config = dict(
    experts_per_token=2,
    moe_layers=[1, 2, 3, 4, 5, 6, 7, 8, 9, 10, 11, 12, 13, 14, 15, 16, 17, 18, 19],
    balance_loss=0.000604,
    optimizer='soap_variant',
    beta1=0.95,
    beta2=0.99,
    batch_tokens=65536,
)
Below are experts of layer 5 (counted from 0) of a mixture-of-experts language model. Rows are named router (the router's row for the expert), up (a neuron's input weights, with its number), down (a neuron's output weights, with its number) and show model dimensions 192-287. Each number is 128 + 24 x the weight over its row's rms, rounded and kept within 0 to 255. Numbers have three digits each.
Before each expert's rows: "mostly gets" lists some tokens that are sent to it at least half of the time; "comes before" lists some tokens at least twice as common just after its tokens as in all text. This comes from a sample of Wikipedia text that the model never trained on. Tokens count by the router's weight.

# expert 21
mostly gets: "h ", "i ", "u ", "ani ", "ia ", "ley "
comes before: "(", "| ", "and ", "in ", "was ", "="
router:129139116193122091124135150131156089144141145142121146158150129143175125123122136150137142124083131093120113087119140143142136134143128115149147117114104130151095108148096137137129200158089141165133117156138177115079150088112141145114115138110112116129107134076118106104165121132126145146
up0:129128078143137148106118120134099144150110147109143136147141130124154120121131149144102123154111118113139033135157135108126136097131084116114089152101159107166151153150131120119115138116173116099125120120167113138105114103156136063163136109125157127126117159130149161112112166086154097082
down0:063130156124138123122136103112152099112137114139162137123118168102109148149093149126137088137119138130110165101100120152158123137087115086152132179122127145154149088167118138119134165153150130144145159126131161117105109115130140161129102118122166112097162123114153148160098143135113121136
up1:166136150125153113155125105084108089097148121137173125147129097128125151128128139112109179133108068114171143077125132099103151114138147112136129073122147131107102143180113128164132111133132141166115156152099116165085135135088153108151128114098167132129116135155099136160142158107145144113
down1:113137133131137069148125121134122156105133153158077168160094103151169157106101121109151140114135144116138165105126116111081160154096086126148149116112150087142129140130149115137144133155113146141091109172093141144112131119126104105098111146142118140130167157087109153106148147125162101126
up2:121181134127114119143121145112130129138119102113110146139153153104132081175133147093106135129107116159127119142097108101134123140167203158133094119126161089128128129142121132140144106183104127122155111119118143087101104132099159145116178130121138124140140127137101137159138147041090111137
down2:134084131117132133100134135107116126145166192140103159117128136114140100134088124144128158069143127152139088092085124108165073104132111075147159090134141147100143142093114128141093134126110109107123116158104110117115107125127130083133168146155138114166135109128086133168130123155135116165
up3:113144105122131162112131127146095129147186100124139125075096134142097104084110123124131110132134136145157122102074067176148145132105100136149115123153153146194127113107111148090153139079118146124111148127079160127100102142130122111149134111144082180151127113155092124121065133104124124102
down3:110132110150130158115156100174103139150091056127128142165125129127174146095106134106167164131166155152108140138105133112163149099139162082107115067126180121134121135152165166108188090143115100146147079116140115134155129143132177115131142101142088141148137099152104113127159151093103121107
up4:108109127085117134121109129102135105103165112135148161120102163191119155142143101122142103105144149115132115132171105095075100119153101135139099138117117113158124166147128124117145117098181135101157141168086146141134099179109129103115108128152130203146152153147129167138109182160106120131
down4:149138110101159158145135147104114129155117132123158092163117169123073160154115169110116111160156119119149107108121102121121140122111171170126118143107156081103116128127111101126149111119112148118156145081127113134124135116089136142125108145133136145139170136163134129137136141103137124137
up5:150175124125168133170138135137112176112148087124110120148132146202136125100125113094149097123150162134139152124153160130134147120112123168131131145163124120115095105140128103145123143107104159110099143111117095091141113098160104129119121119084074160110120163097113116158139107139126115126
down5:109156076119144170097096133151104116099162142143115066113136131142074103153156088144150123120105122134152132164140205146134125127108142097138151136145115104141131108138101149125128125119128079102126140113102161106128090135143109154084118128121150112159105134144072146132146104139118150099
up6:128124137151187153130138148120129137132137178121161106102156148158129103124132191079128121142145113128107088125138146098132096089159153146115145141108112151110135165094141091165089132168077124145120126112086070134121123152068108110112102072144111157162103130134129140136128134135132148127
down6:104147115090165138182110115128138130134156089180107135105126126122126149135094124137167082130127113196151132135142149120150134082175149193106145093145097133151110099095114121115111068145156115088135106159123123163168137148104126129154111100075102094141131142185145124145111100128092129092
up7:139129136140092115153137119103123090127125104190097160107141098161122108178113153158103116156089137129123144158126096108105125093152086134175123130134153128113111146148124113166120144109130120136108142115112102106119071108112124134131132154146112110122110087153131075200102102117095126138
down7:123123136137088110137145119108127132147155108099146150101113103135134111152109136130125168144107115146127123144151102164166167181174118111131107081134153154159148125150124140093163133118100092159128152142109129137103166118112121105139111131141167124151142107111136112126161129149131114103
up8:156126090114130085176125089126153143110098132134145130134096105124127117115138106092114146177148163160118130090099131113136131142127148123128114121137087132130137133167153127112155128095142078128121130125119105145111182133133064122135177093161140143149121112144115148134107125138121114136
down8:141138100136142110134110152178155140110098125115145167147124114115139112108150127175115159163109171126125110123087148129135150174142145116133104133117119122134138093149152120134161165116098140114128180118141105117091165072159138111109136148136114156083114127129134095126168187131094094147
up9:088074133145107158131164138100116101117150119087109135165175153117116070165181068113138157152143127127131147124114114120135162133141124144121150093109062088129108136123080102158118101104140113112144152121101121112140152103130101169120142122128124137108148137132152173175136127114094125100
down9:131155117106145125119149153129130134102132096097116177147111137121103108103178102119143159175110113124098133155128135111149110171102100127143163118105098139118116153124120113120125144135100121125076148128149123088131092114123094065123117145144118115156134149110140090098117153160110105092
up10:119106129121126111111106181111076101107121117106143140134163121123105120130112133175131146106159091115092148085131133162122130155137162133142129113183166093164115106145128160144148137154122116137122129086124143122128124104151134135118133135087101097136108104158130115092159171150150091101
down10:153173167123112158105171143146141089094112119131112111128183122182160153100117140123164100135101148138154139104121108119115109106131186152163124125110121100104125132105161100114109149143116129111145104100107186120119147157115117105118093131108099151168096164132173121110109109131110112130
up11:151103120130169153100107109155150121173104128083094129125133107140165147136130147147102098170139125132125157100094098145121147112078153100115156092114156138149102155137122138104128091087131120113084190123128117181095104154069144169128133129128182141148114135120164116117083104117129141099
down11:152130152092146084116127116120082135147148139090128119111140176162117087114120116127081089171124128150127142066133153098130097160091124136155112125143107099114125130126124148118092117096151119136144132134134149126122139121104149136103123176072118119160151137126124128073147123118137110126
up12:136116139137160123120132105146123123122170113115170188137120119164170152143139116142137135154155120109134101124135122112109133137143127154146130138163126164155138109098099155096143117180127135067099112109143118095130099147130126065148183123113132112150122159094140081170117154117133144116
down12:107144153134106119127102165162143122122141091132142122131079133100117103149160154144117092099137141162157143135093188112118121143102109105126143151143150094139081151115117170151160141120110148115157190134126155136137133142157109119138107110111154123131121120151109140060104121118112124146
up13:098120159098090120127092134100111148159132125133153108168125102131136157116158123139187129126133118095123173083092139160129167155101149155113132131103083082131159101091137165138179177151133131109127128119109154103137111082144139162136139131122142159162129140112112126100143122114135100127
down13:169150183147160107146146102187141130109135138139094093153088107111117168147147182100157120159085141092139125119063133137137156112085100144110121132149107150125093138119106096126137135139154136147082170139106137142159114107150099120126149125134130115128122126087101134179112137148139128094
up14:131155146132131116097138150168110133109117154108122117103136145148119180151119122136033123132125106173110138136127141130143113128089121148174100147108137142137124125136164155115102097159129095152130129159128127136099096105071105150136113089140156153134168129122085120083143125127126115161
down14:130140145101151121106114149132112122119125143123100131137107150151116130139054100107104123115117130144099144150091144088111131132115089134118111172146105130129132130147174141091112148130114112123110119120125130146125122167104098148163118107097103188133157147117118114109148147080136153141
up15:156138172100112123126113167091126126121128166096113151140155119167092114089152093165173131116132094154116147156140136154162125091136111135114080128121140172142130125142160133122109127149126122100139125101106115099179114137161139128152107135127111131109147150121121122113141108167144144129
down15:150105141168124144143133172122130159134101156112124124110169150157134120116125086140093125119134165166150135110122084114130124132166084106164107139102115150102147138114132130133125167116082129102122077113116127126098073086135125130067184107099102116187132128117140090156125114163168116118
up16:141148069133094117125134122123158146129182089115104130101107120127087168167159158117086102148166155105102114116122136145136099097148138123085141109185119098094109114139137105105157152153097104098141114096096178139107120116088111098112160165114103120151157108124186141134112160137127133127
down16:096092089136123092132161139158124169136127162118127122117123101128153145148143135116130118116135162110093146110141124144131176134147150106136114157139160128133155120118142109177107139163136120162114109156122124148123101138128137158131153163139121099158120139067089094156142182097119127131
up17:147137131146117137131136177143121146151148082109147148147115130114138137100144160156120119094127157108150123140128111078134120095171101125117113100119149101124149183180151153130147151141144133115116149120111125117107149127124151129158119127108161093147081126143136121143078094096130114183
down17:112124159181096133146126180139163093197151156141139150091144094110154102126140120152150148103070099120112129096126133132133148150131133155076153147118116131128143139158149096070129140148131117131125134142139099096162104097179153121119104105109149134171140137084086112100094126149148078136
up18:107126141172153127147109132110102111150132139156129111121164120123142103151146163139115121099081133140140159116096116127093121145110135170145145127131132145116105067096129134094097117132095152113140185108076123130142149181106113116108161164099126116143146087134110111115103101101114143121
down18:166114149146136124132135141141148149155130127136113127142116115131154162144115136153144118090142112166184139115135154140133131108122103115119147111119094146128132168122138138096130131150148137134158123128106131124141080126139108159110069155063102093126112136078147161083131106084153141133
up19:182135123104151114110119138136104141113133153124089122175107133116088119124153102120128099138134093102141094134140178135160108126133145078104108140162121104150115113136115152158128108104122106137099123124136131153087115122064119092107139114120154134142105095132161091131092121117139092100
down19:153152123113141163141095154122134118111121108120137113109128103133126105079093134138110150160172109131123113154150103121152118099150111143106133160155129116114117156104125105157113107060105130139151133144106127148073125131080128131090120122125135129110112133133160141153117152159104101141
up20:145145130145131139135125143150135132132107126142128103142142129143165112141109113133087115171111076116079117150128116115139136153164127152130109145105150135109131142114127132136140150130175111149117105128142134129167143107127148082160111119152137139137088162125084115090178133147149163124
down20:129148148128103138140137125142160110105118143109125126132160168116119111123105159120133154134168126150082108146132119113176133146152170115132107114114172094111112103089117171149087145118096124151133090107154054110142137108122130131134129102148136106138172106137139109137157143144128088163
up21:124102089131148114096126154117074148145120135115090101123107093172147107109154111136165104148161118103104125131120168142125093168143108169107137180121124132119134117122102127151127185143131125116104108137125122089114143109136094099142115115098124141128103110107155110108133141113159186129
down21:138118134136095116159123098097160163135099169129120124114117121103133118141150159106121159128155128096123142106148116151152149126140135103117135131130104109135150126149123125090103106093179144125131060128117118125159111126170135155098152134157112144140157142164103124154145119167097133142
up22:128175146177116154123096145134142108137131123133156166136087127133150126131101130151140140123123125120119131131160115092184123142127103161134118113149118146120165097101155153155141138193158132134153107079141127110121122156124134128109130141143150144151139149129099123170182153123120141121
down22:134108137124092126124128097104162110149142140095129141130135123125168140099090115118110128118109108156149149159144106127141145147112103144146118166115122148100142110115128090146113156148113087130180148182129114106140123158154107129166145138116125130120116111114127142091172123173128109082
up23:145126198113138105120119141128148150118138146139128130095125115143199103128128142136097159142109122097153130083128148139106133127162145117121112143137155125136146143161113130098121152149131121129155127160111114142052149111142164115122128138104118128141082156145126117147143117097123153148
down23:141120135127151112118127123131141149081139123117130080133126120115148102153147119172112099110124074146146113096132154157156096160206160105148146130125151120104115139105118111165146107145111165124131061186148091127129142146120136132111132114146111126130128145107138130163141137155116125126
up24:131134140132115109129095131098121111143097123156113157099142201141128071142104122074153137145120126144141122146147103142122125124133153124093098218097109128115121096094138131116139134116127140148122107154128100114158127106105139125112129132079119089128117092108174141108128105114147114119
down24:132106129127132123117120164130121104136088131086148134177118109144142152097153154137178128148107122144132136095136083106182137170140125109165159118106139175116154138092153096146120083129115131141106144161122091140160107117091131094132160139144123119063140120128135098117122168139175150107
up25:084147141106153140117147117140109096137123143141098134145145156150121085137139199129156112143139105159085124143126086139146122144139153122110127110117141160143150155100106114108145141106109147189086120164104126145121159140160126123107164186092120119139140135164098083121142089155101120106
down25:158077134118101150125126158109129131125130139109121135134113126138121115147118141105096114102118135109094161129122124131167149139150154090090161092137149147148187133098135134148153088129159108137132105123083092143130087139140129125093132140140150135133143165142098070188166143159142094124
up26:144147121161135121163152112137158131157132119131132094107150149130154146176135098138104156167132140099089093144136122142082148104134139149112092152143123115144158130117118127096116126170103116140129075126157107113094108105155163100121145139125105100128096144080153143107147140151125202145
down26:153098177171139169089115149109130166108118146132081110110134162162122132120107075164120191103168094137130079145126144112133121117133177090152119121113107095137130143135093138101095159131119159115134104127158076121126125157099113119134112134151099156131154129117156164125155130152127167157
up27:139108100096140089107138130156137157153105126098074087112088130136135144119186131117123116137139144176147126154154141123122105115125091120096159119132156166145129080148157111170098140111098122129121131138111162086119094117177110115119137172104131126160120098123132145143115144187145118086
down27:104161112133113125149136102142116141131142140086081133166114135148126125121129115092130148154094156156066078161151125114108112162108115129103114129141164152121139122134130166164109139160135131108107089142124133131144078092089153082112138124143144108113151147141098128198137132152091106148
up28:106087135127130147159136140108067108148117094152165175105170122095083122177101143133111126079098126154101124126119146107087167116143154150119095137101151132108138133135142125102167107098159096143157129130089149151126117157133140159119127140132129123114170140179104181098124123138167158147
down28:123141142097115144180147106106158111112086136112164118109124166091074099183144127133143118099143120157155108130133144129122106103141128172133132123093170110101144101171168115083116102089149123124118131089109074134141127171132155179115157181158155147135170154133145145137108110137107117126
up29:107148091162088122130132114120135129113133176108185133142137146166146109069150112121144112150099151117111111136119117110109155087161147140116136162124132145141131122116086098162142123145113129154124121111126108129117147108088149110127109083165153130123130134115113169130158160130113142153
down29:129168119123114096155110124154094096178114112131120164140141108105135135142129111183173164118095126107087143138138127128165145094091127161118099141107108105164140094155151133158107172100142139071131039125126145102159103143141138108120124134130139131171154128138159124160109099134125119152
up30:102126124124153118164117082107079119133107134086163122107140178141153110121131112134120135157180108146104149099106137094111148097118160137121105106063146151179130137123104133108103212126111115129108122149101117062159085113150142133138139100095103119129104110137097171144155156117169137133
down30:132112151109145093141152129142144128139134070145111130144178124125104126120126119102163157126081115126126105128152132163173136126111091110112164118080134161133161125125122131088172069111107162134137083157136144152120148152101135148108126127130156128083133147126144100105122142141119123132
up31:096062110154106127124100121117097154154110111089142127134145134117107147105167140127132129088162129144106112136112102175127107136089131104106136119122138149105133133163122136136086105105105113105145067141145078151139199101127148104143137108139134132105126104191106116128067122150129172063
down31:137142144097104112104142117076143142158131116147106138159144163126107131109129122113114116152075110142147129136145137132137105120099095123110146123188150141136180131134107108104163164079144117136135177104156149134123127120088137151132147143159170139128135134120125109161126168152115143117
up32:143126120160174077159135174161083126146116142134161103137137168109097109099139112142131136160149129122140134159138116171107137126167129153146137149139108113133120130114153154135131132141152116144103118112119090131130101156124118185094076070123123120144106171134112143138135123120133133100
down32:091165122143138075138086130150094167108125129122142159172153092102157128091109151120135124156113133127135146143153124136106149098206097119146140140088113184132134095145124146119143158151144155103118076132159169126137109128092119146050138154162124143183136148111075123128123133169147103127
up33:150113137130128139154137129123125110105108111139141142130121169120095099205158175108128116098106136132161129126104133140137106187106134084113125130104156104137110147105128068170108148071150147139145146087139090115130085094111133127122117133107110147098127113108142168143119129117111139142
down33:101147099145104125141128124125191088120163117178118143110128105118154143089125159093125146123091163132100123113146128102139147126141137136144079169154121160109120117141114138117122134150114094086121175119151170124102169119138134139160126049144138130136150130132086123144148115130116143150
up34:126129142176125123103141134131101133105145126089161153140152134113158117121132163097117159133130129105123110101118198139144108157123174146147141094158120103188144127145135099106126138182140149099138112123187095135116147132146113145139124092115113132119167117154124107100153135098134144152
down34:115134161126138148122128039156143113144153079110110125110093124150167090139165112156119136124157122150131117151125111108120119088102120151111132106132146161112065153117110142111178125124120090107137102119130125119102126131121126097126112100131147127108124151136135092094087114144100100110
up35:104159127162087106114120131083121125138146142164095132117147142131123120142151085135139121117161152106131131092098098098160140097154144122128132106187098101091128126115104148144123094182182132137089172094114163118135143153104129162159151129136119105119160143095127189136131072159142112127
down35:124115065132092105105150147102122115159092125125144114129094079143107112125136113131112175151151136169110125130139113140117134162126102155087162165126124138168104151170129136137159123122156132108186088099095142114135162089133167114144136165187124110153118146150098110149173129088123106162
up36:155100129158100144106142130065179140209109125129137094142121106117138145135138116148116145129130112161149096107130153129119147136108125116097176116161147099106128130093144108135120126127144109107153107140099101091161116120115104104106135123116133157158079145117158135133135128119103178154
down36:149119106123146117100139131093114139144165125201136177156153132163159123136136116166113133128093145120174182101169124120146126148114106124145156115146079129111137114117124137132097123131132132141130133097135149140143118098108099101113099147110131082117103135081138154148135119153176123115
up37:145140096094117130171152102097111122108112080116133111123139130106105158131134120085149159136143079086146151114152116168152129109117161188138144118129093111130157171115120159148136150156111141118096099133120122118118112096139113066147116155165107111148156132126116129080112169104117097163
down37:117154169134128107165091125106112143140117105111097127084129127126111147100124147128099149113083167126108131118175106140121103103164141142111132094128151132119115086126122085126130113122080127113125115134118098147109178144080157080134132139162156164134112087133131117103134116117167171152
up38:169132102153098101121154141112113132145109155111137117131125126132110143126063164133141166122145121095089144126174122137095143176114119156124114150150109110124150111091110148120095152094122137116107152117092113116128108142153105084119149132084150149150087110175106139189148180104099153139
down38:164083089136138120110114123133094112154126130136130162148123116130136144136156106163160174104120141123126161143068112113083136135155173130118151102190140136138153125094128138125125102109114119095109114131122075074140120108135129084089154133127134183082128136161149174116111137142124110141
up39:146126088113129120149127097106106120114149191114146134145078128067149128115159131087111180150138092159127131103125132117147123123136134101116139130161086128093131140134141110151086105102120116095094126110150111146151140113155110104090112142170138080135118173133115116143073155107101129106
down39:173128130124135114198098153128126102153141174085105147098120110158114119139107154113132157154120128087105123127136125131113116127086125119127143139094110088108123154089113115134129128131125163119131105121071098124170131146153097107119116137138151144121105150126158138138091158120126124120
up40:130161102146092117108140125145115154168104123133149135147128162128168117150119127132116146135165104133157150077167084134118103107173122095124121126123114156119100147088151139142164119139135111130139132123129120102154147136144166123132167098125117106159120123162112159114149145112120114145
down40:122133133124150134113116150121115149073128162139137143138117142133124132096147126099223130113114139140082138112104090118162128140101139119153140146074124102125138096154149126155119133178127110118146093117145154109130142109134106121121135184162134164093132116142145125094169096135177158134
up41:106099151183136123106130110125127112132114118143099139117089138124119079088145118128129136179125126148122122120183101116171131117172149139152137129092151143130093144101115151157131135054139145129149088135101141086116088112158138125110131093114126121120140109110142108186149150161098103109
down41:134140131085110104145159114143095151138163131094095113159109108129122126091120106149140122111123120123106127139123159116101139167050123160118138118139125171151161108105124143123102126133130088166114129110133087122100138105155128125125107152113122109115123125125088132088132140146147148117
up42:153146126084134133150177119190097139124116123137104129105091155102122163153115115148124121138116093091121133168108121107139198103156105132133114119148135123099107095127130133142139111134146129133140139118110190149137091120128149110109152122099157107127099121175122125140081147147120166142
down42:113191130138157149149120112152142112123124156165118138121099125140131133078134184131118099168133139154133091155147135131126090122123126145117105197112162110144098146094123131122114132131132109151151140093129165140128132129119148084120142125098128117139066138113157130153099108136127077110
up43:102130118142173128133094167160120121161111163152108126114185111083135131114148128108111140139114133112128123149189148142095125164129137120134102078118171124112118153164101134125128127090106160158115148154120178143098154127126151134107103128124105062116136140089135139118144144152132145121
down43:152114121071132134118123118107104122125162110149110135133137162160143172107081136134150136109114116121118097151087175096106166110118096089137109158104096171162084120085126089138113103144148148113136160152114117130103106140144151087128125085135124150124108103118066148118141070100144112101
up44:134118133105120115112161126131112137109083136141134141119087157116156114168137142132140157096134125154126122152129118138143114129085120132138129139145137095162118116064102096176126122094138152079081114172128090120114130128122083091168148131154124157103089138155155118167128127137120098134
down44:120154122081128141149153121170094142077149112105163110110125142125117120176110142141069129145149132157121147119116132120114144108106096166135140165153137119172127116115155084136127120130146153094111172098119128101115156150127138078157167126113115139116099085137151153159084127117141135125
up45:121124190127125135137129141154130123152156154115158154107138156094099111161139112168108176146166116106121126127135108127134091110142118132128145136081133109142082126126146110123125087137089164177122155112097144118158157089096147137131118157115102089144194145171134150101141106146131094153
down45:144116125121149090128103151112144132126123147111110112160112146159094168146139132139154124113139116141171114145100145103133124120162095154086150146098172127115149133133127173112152127128145097151130130155160142155128111076116147133154168130116112136133051118161128114130154119166143127137
up46:172070120161111134122126122139117146159140132117112140151144102145118145147103121136093142111136111130120139092102157147126152122140122116117083093172150112118123154114155127121184149167128137096132135115111116166100135129089170146173155090100128102148127110135150166127127136144170115146
down46:107139128187114104163112100076150162102137120174146139152138126161114160152162125144123114104140147157116090105099146063110132120170085160113108121088117137087097131130159113150084153119126111113141103114101103133125130098060096156109112152118115108128100122160142146101137119120178161116
up47:152151126115111113142119100197091125095164129197134141147120147160148084114113095125122134114107160105133136098111094112110104125124127149109112140129142128096148203122130140131094138122106140102118080088167137132101178117135118123127141102135135117145170149144089117131103105175146102127
down47:132161144128173140109094095145154109138161123174161142118137137123162154144113121143164117129115135098137158137152102126095114157126120158109129110137150126165136137138133105161129113131119164149136163121141164100144136099165140104151155139124119139077110106116115123174141141126142113101
up48:149107141170133096161169081137111103118127118114121130132096114122107137086129173094123108141125177142151097128107136157117160181156150129139087134156115109099124144097111144114132107116114112153177147093129112109142104177112094129151111130118113150151151094155132117119140091136120121110
down48:066138119122113146109083125146052125108120179110096079133160169138116125108156146160135124095144132161152117147105137117133119117175130107150075115147161145116133109142115166137103120112144120168115142095151112120151077139088147093122127121160110109129158145143081144156132167141091144128
up49:133113118162126107094189122155038100119130096111128141119122153114153109119137131117113116101108138167083079121133126129126117111113135110136140152065157159191117106114114138156099141108134099108143143110134128104143121145081130115122106109166156117082118094134124111149112106168103147101
down49:113166152154119094109110111117148104139148138113135190124111131151131150081152138152150103180179118126157119126135130185083134134131116106114114166138126144141142098169114111164183120116177095131121145148169121148111129146150137179163148103115152112119160111150101102111141139156128177139
up50:114123115143097109117140192120136146104097098122116144114160149090130118159160136098115114159145110129128157120127108118124107125123138169160150181138110151161129130170075126121133172118121115136123126130103160133110118124109118142136080122139098158126118118067121095100131151139149132132
down50:161120091127119144098129109106123151162101132134101110163136130162132137107149132134169104139112128148101105102190114145093141138125182154060063108130136117123087116120122125123144110166104115082085130124098115099152120144131109075115084113126105101158122100155123156108096115175141125126
up51:100120102117147186129083145140145103126131118134116123145146113167122152069157124155102122154106117138130117125127131158174141143130116115126147108126108147120129142094133088108155139121142126154140169094134113098128122073123126117136117149117161104129122103137083096150106133106124120080
down51:143125083095106158138109128114128120094142135129164114131125104124094144156138147134067086189116128129150136135117119138177131123142130107127140124123198139154123151167105121119138128124104125110134134119082129118116123133140123140170177106100142100154107121104124128135117115123142092143
up52:146164096123156152111134134114082123129135101141116133143136129111157123134103120131103123155109076139141124128151153126122119119102148150107113081135108134154130118087145141098140137124116110105210116107118181164135116150138160133117144089143151107103162089173119114091134145134115113116
down52:142111111193162108122131122109123169115115139132119139085130170128161150119114163079109127132122116135135147127121151135156112135106132165128145103101086134083145132099137151129125147148145111079121079126166124142109104121090136114116154133128142151113094102122146137114097152112102127116
up53:127140129146153104104130157117118155130083154122097135115143118172139090094135157116162092108172106176120072152134152103176160117177089158138122131096151145135112076113138185140083133098096123115095106146111139103127138088132127087096161133144078110077108146107100129116136106126147122127
down53:122157107132126106099109137109148149116133151090111129140126129132170193073141092135149148155118124130127124129167153160128145164143143091140082111131115131156094137151131135183138172182138113111092101125119135124094148101153127116114137117111114080125129124118110119148162145127138136137
up54:106140119091120127126163128103107114115120146154114131103135149122122122153099163142105148067092146121133144110094121146195127132087116151136109136188137134128140124113134125178142159064158152110111153188156129113150120178117140093139137149086145140088166148079135110109095130135146076104
down54:111116167154136087091144156133169141120140114097143102161136150110084108132112088102149141116108122163101132144155117137063129161107094125107102131118119116152154124125115114086110135139132113152129151128127155182081155136173124162151142091147136099103113123157126129144147101113095135155
up55:136076125127164119112109114104143098129092156104123156100125135144179106129150126106096176120138122143126123139120087144114127100150173143111186151128081131148155124128131079142115155162150123152117106093113099085143133133087141108121097098121120133148137144094124133094084133152153187143
down55:138118145158140141133118178082159169089129097112166132124130136138131135078126125141111144146159108099154146118120139170140121096131185168155134079114086120120158132163110118161129132145145157120136057156146110116131115151183107134112118159095135121137133108107097097095139144145153154148
up56:130119095112135127154161153137089090117178149145138162113149139119121107120140176111108130119120098162150113121125127120133130121152186118157162125132140126118113139120159096134148103109135118155139171128153125136144099136132114103107116128127152140130160170127151133146111117162164152136
down56:118125122138101149185098137123069095113122124159124120087150146127092130149186142122111123113159120127101170170146130141105139074152087149124146129143155109112098126136153096102140094109132154121141136102130117140151098157097114163116148078119139160112150164139133129155106120136124143137
up57:108101131123103100122092140148139105114119103147096182146162150170166146077122191103140106109131110081151128141144136156090113101125107112122128151121127125148118120079099147118138118113096176078115175134120107072137127125168136087143137098107106130107135133128120126120173086113148138106
down57:136119125122120143126103132173138136144133116133135156126134149100148164108133119151150111075104114134134082124097143130108077112171133114139134132088149088128085140182142136109140108176113135122151100146131121119162119171115127120104110101088107138128061119114105123119183105103147153104
up58:140121151167128055117169161130104117129114100123092170107133102148119098142141144111159113148160139115101154113114090077123133122090111136109149121169109106120134106126115101095107185103176120127114198118152136107149120126108097162125106150143122123128132135092198129123129134163131108165
down58:142091069072073079142141094089080125154108125154137165135137141176125151143083112146135086157120120114106140116145137115155153120064107093169135116102121093104139139136143120129105121166148177159102151126131109144138131118132105134112130108147147147187106149086146138131122122148144119138
up59:105151177093129127153111110162139126157141097117090147112134092163119115085156122111119147115109069134169160125112150135157126108162114157096088126073140146109125089133136128146105131108127077121099118148130124132101174142126132142124089135166111139162134095121097140134111117181080143129
down59:107107132159147106120104142180126170161123119126139132153138114136150119148134140160113130164110085136121145113092129147117155159108153115142148124148179126140126107108123164129142162178139102151113145146172145149105126111172103097129116140175103075161097109111109115087122173160105105125
up60:133130144137166128083113114123144125145141113140122136145108105134131125158150124118123111131138163122114112127154123106124077121124153089073155132132122120156150124138092144134131162110094141139159100139155117086126111157111108117143141112127102151126130120131122087104106156134123115108
down60:142123152171129106146110115091136151162135131121126122109168091127118125141100126126077122092108150103149171098156106156159139081113123123140155115136087105113119081081129118142115147115087139194105136080137147101131135103100128141135137133090165164156161184141146122164138127160136100124
up61:126158152096122146152117141146146165145108109143100113149123134146100094120109123155074124119149124098138048128128126137157133140112170145142124149137103100142133100137122154111144124085113119145120094123149142175114107123129143102147118125104101145116162140097149141101080114111152126088
down61:095153116150166119069128161169185123173143101146134165145141156111162143129092150181115097136098093133111148122130119134191137130113121106130145126130143086100133084152107148110149130152099123172140183128164123157105133129176124127102158097149114146133119121131108125123102129135109133095
up62:110129140117167140097158131077118107156157110091118127175143143151164132108130097163125126129145098107071121128142126110137123135126157160132156137117158108126107126161120148093117077099143124131109128194128113127148123127170114164098134123115164128131121128125114140134092118132125109181
down62:095134097124105090119113127184128151106161125151128124086121104116110124147116144130099089154152136139142198123105155122107125135120081183136107123145132180134144150142121165111130137107102125128111153143127187117086100082121120125115136130096114155133113132116094100134093140083156140155
up63:125133129139117100118126160128106127141151112177151091102123121121110092200115170138127154106139072126175149117160137122118143111148099138098153129109155117123099157107141183143148136128158098099149122099169090117104130112136110140138149081109149123109112176121142168137147110154134108139
down63:154117128155142161082161085159160120174140102115099146119116116138154171063131126156123113145133155177069126124108127100125134174122141135110123140139161150140127125089108157098123138105120117122159164132160100105158098143111158120174080113122094119123148108126088099096181111131141167130
up64:168160090112156144198131140154087138119104140146149128138093122143116127103117150104120125148156139110104169151111100134153131131109123135109101167136122136123121154126136115132093103102134155106100141113088134157132106181143143084120149111163142149133106179082204117148124114149143084148
down64:113144122126161130138142107122087121153149191135122120152117158133103105148139146105131105108167157108109122130158095145123135102132178173093080152144150118118183146139141157150146073112155127184101138082088119143144113151136141127138135125166118158103139141167143106119129104135115093116
up65:155127142126127130127109127176137118152077085127129158113160152154092145112073133125112130145116150126132135141115134144123112122125121145125110094158157111126111068122105124141114125072119115129147169144105074152120147210086126075110153165107093144116143142161123141126095098092106099084
down65:094155129123162178096119115127121145115112126136115126128133139097174092116139138101146113111119121130136093145120119125125107157136145107101077112119116151097108130103103138126148082145119076153130102161087163092111100143134162131138123095105107131131140111124099142116127099060136147146
up66:131125102137138161086158114127078145149102135149158115127151141123155128132151107102132133175129094128113166141105104115143113106131089175128137183176105183115154074133136081116119118099097120119159145185115135102122118112108168166158145115157152170108106095107106140176140075122157194111
down66:137159164132100126120116120094098099150116162143127125114132128153142119121168195103130150144087118144076157132118098162145137128155107120148100067108114099170135067097170122122122149152155123182094116108191127133134116143113120142128137139129187131182134177105102085153125112132148133097
up67:149121146098131098162107162080132113131141134165155145141108118132118083132127175127126125146100138101094111142111128146118116090154141143122100105128088107112130142136159132149132123165137142110166098171099086111114085095156116169120163165170126150116124101128087116134155142130144128139
down67:160105120110124106097142120122088120126136085113140031104140161188152144155130136120147132119188111110113134111087120102126110127103156099118109149131142112101147120145123139177106127102149135081111111152098137149112083100110107144125139144122114114174133149138157078120105097117165144127
up68:101162122095099098160133123089135128120178175135084121117128123148154124158138095150135173142100149140124147154131120156120119134096177124122128151127116114109110133128130112178161154155173123150110122133159106073155133103145155135131109124103088081125116111114135133136138135100148158114
down68:102132088139136129105115146124125147148114121124167098119143156121120094157082108101140110102155120164079112149127143070128135112165154138139139123132107106098135151136163145158108141145143122111137125144153090128127127162146149159149120086123086163110112147119140136115088133126105085090
up69:117141134110122103088124129118102130143092137119103093128120113095099122164167115124164149182143108166142146181164104144106121100120124122142114097137088123124181109126141154115138115167123095140132112111139113088124106135177124116145133140118174091121089124081112082105145112119183095142
down69:143100145181122121129131071116150126142078154164130141117137143163151108136140150119140166152147113122137081103116103115149113118126111107109152082140156128077132138070099133156131164095119094088116142106136084097222143110146110141102141110136112157137131133077148121145131166171116080135